Experts of a small language model: 20 layers, vocabulary 27515.
Below are experts of layer 8 (counted from 0) of a mixture-of-experts language model. Rows are named router (the router's row for the expert) and show model dimensions 0-79. Each number is 500 + 50 x the weight over its row's rms, rounded and kept within 0 to 999. Numbers have three digits each.
Before each expert's rows: "mostly gets" lists some tokens that are sent to it at least half of the time. This comes from a sample of Wikipedia text that the model never trained on.

# expert 15
mostly gets: " John", " at the University of", " Mary", " Peter", " Tom", " | Mar"
router:535389579378536603474534475501340571483597538503605450510484556520485470483554550470577502513607517452591459473470539469566452448480497523452565548475458537568426425482505513482510478482541520521502441497549534536450485452521468549553522512

# expert 0
mostly gets: " (", " (born ", " (S", " (C", "s (", "a ("
router:465485424548396531518597540508476461478462478503483572462459530478464431530537524452455496519573462511533544573583524450509406496514529544542534539509445461437622553397530449542530543461469510527510427575517498375434477430452491439634578548

# expert 13
mostly gets: " sp", " Cl", " st", " open", " fl", " v"
router:432423483494439577487411414527562527559497569483421452579502499517494550509433505483427599470393460499575452515448491447485540425551517434473570455568400522513487494596589578404518536424482505474408436505481535515532508507527445438551489563

# expert 2
mostly gets: ".", "s.", ").", "\".", "\" |", "% |"
router:499505522530528492445468493547455490454568571498426540554487512406431510488459469511506500587379516469442522457409435510557558490393495610454581488436462537556413462497564421407513514479486535530548568520556530493433477505437514440603454468

# expert 7
mostly gets: " League", " Championship", " University", " Award", " Cup", " election"
router:520580496467526482525509498506484484500509481480417480425527487511525471462483547493500521481637501402473504578540467568481426476578518476521529550471585578508556505407512412467528524528472461364564489388464440398538455505557466517437546508

# expert 10
mostly gets: " for", " with", " at", " by", " to the", " by the"
router:528448541512488431419547433489568538525530501417497475502433591547535520475486447542535433480547402529554564458542468508534497451548482513529529439608376466503496433521460485558585567528438513483516514474498563502506597554489544488491495477

# expert 1
mostly gets: "% | ", " | +", " | −", " / (", " | ", "-B"
router:516424448490507527561475494512526476487495545453418540451576480541454509520529470471450507517478437552467467529481475604510521538518503559513476534543522499602486445522472638539466365407566457525498402575577497587465545474520542524495529502

# expert 12
mostly gets: "2", "1", " (aged ", "On ", " On ", " |  |  | "
router:399552473523544586505519531492436517591485512629500537520530436570514381529566498514586565397475512451502657447527577436422458454427539504417448492539505506481516495451511485459479482430482519510452469470470435465496543447462479475516507542

# expert 5
mostly gets: " American", " German", "ical", " local", " British", " new"
router:498535519554525432419472412429440561425459507510503422516512502505544492510482540518568482583530532528429438476476470372519519539544504473482535457570489508495560478489510571535543443481488501487445508517487464458464542606550523610525523474

# expert 9
mostly gets: " Le", " light", "allow", " Hard", " Luis", "uh"
router:434508535512481482496496546507460466412508477512471536554541415472486524543476517477551497527487508509628442495557557567472423493441436534386562547435481453496491505422526550583529529431479436525470507479517568538462475436570420546508432479

# expert 11
mostly gets: "s,", ", he", " and ", ", but", "% |", " but"
router:603536486502469445591557528530504461516497443472544544493539433500445521513471518511519434531486478494465417554518524513500525562446502521558509479467509454453430463525551458550454426507534487481606526539489510487565523412538486469554460534

# expert 6
mostly gets: "- Genus", "- Born:", "°N ", "= ", " place | ", " November "
router:515464518547425620413485524495529437558428498506516621420469502504453407494502435465517528532505460478551588498544549482473572485485458482572434474516501493531552520483531543468492592540512511549467461536481446483452506517465538495507475514

# expert 8
mostly gets: " also", " who", " not", " being", " has been", ", who"
router:464468471471503568559487425541581538465496505569580598632530450512545517508473479568466408488422457513424393461558515540513551520526493454475500498488503434452495463438400490463521512514553535604499540416561540546483406451401531493460480460

# expert 4
mostly gets: "wood", "ation", "ails", "ment", "ability", "pe"
router:553604409502586521530467538400591506529472590448529413592499443510503559459575595521474555481448572556438430508517473544549546514428586401507441462431486512403500538484477478399433470465452460463490572506472547524486453514523507508417529494

# expert 14
mostly gets: "iy", "ō", " Raj", "akh", "- Location", " south"
router:487463502525420433566505458530472484421469489477531502432447457492550442503502400554487469421481535474498580438539546522471536563428452614466497601436566516495474593588571536601488515455502513473396491567557543575474505480483547486451451538

# expert 3
mostly gets: " album", " song", " her", " his", " cont", "- Kingdom: Animalia"
router:461509459543501488517458611471556474596539449614538452449557581451512537495467496500423469468518580561520497447443471534542525503584505506571475481543540527511561473452444459488486500531506509465489512530565433524615490564553481497525484471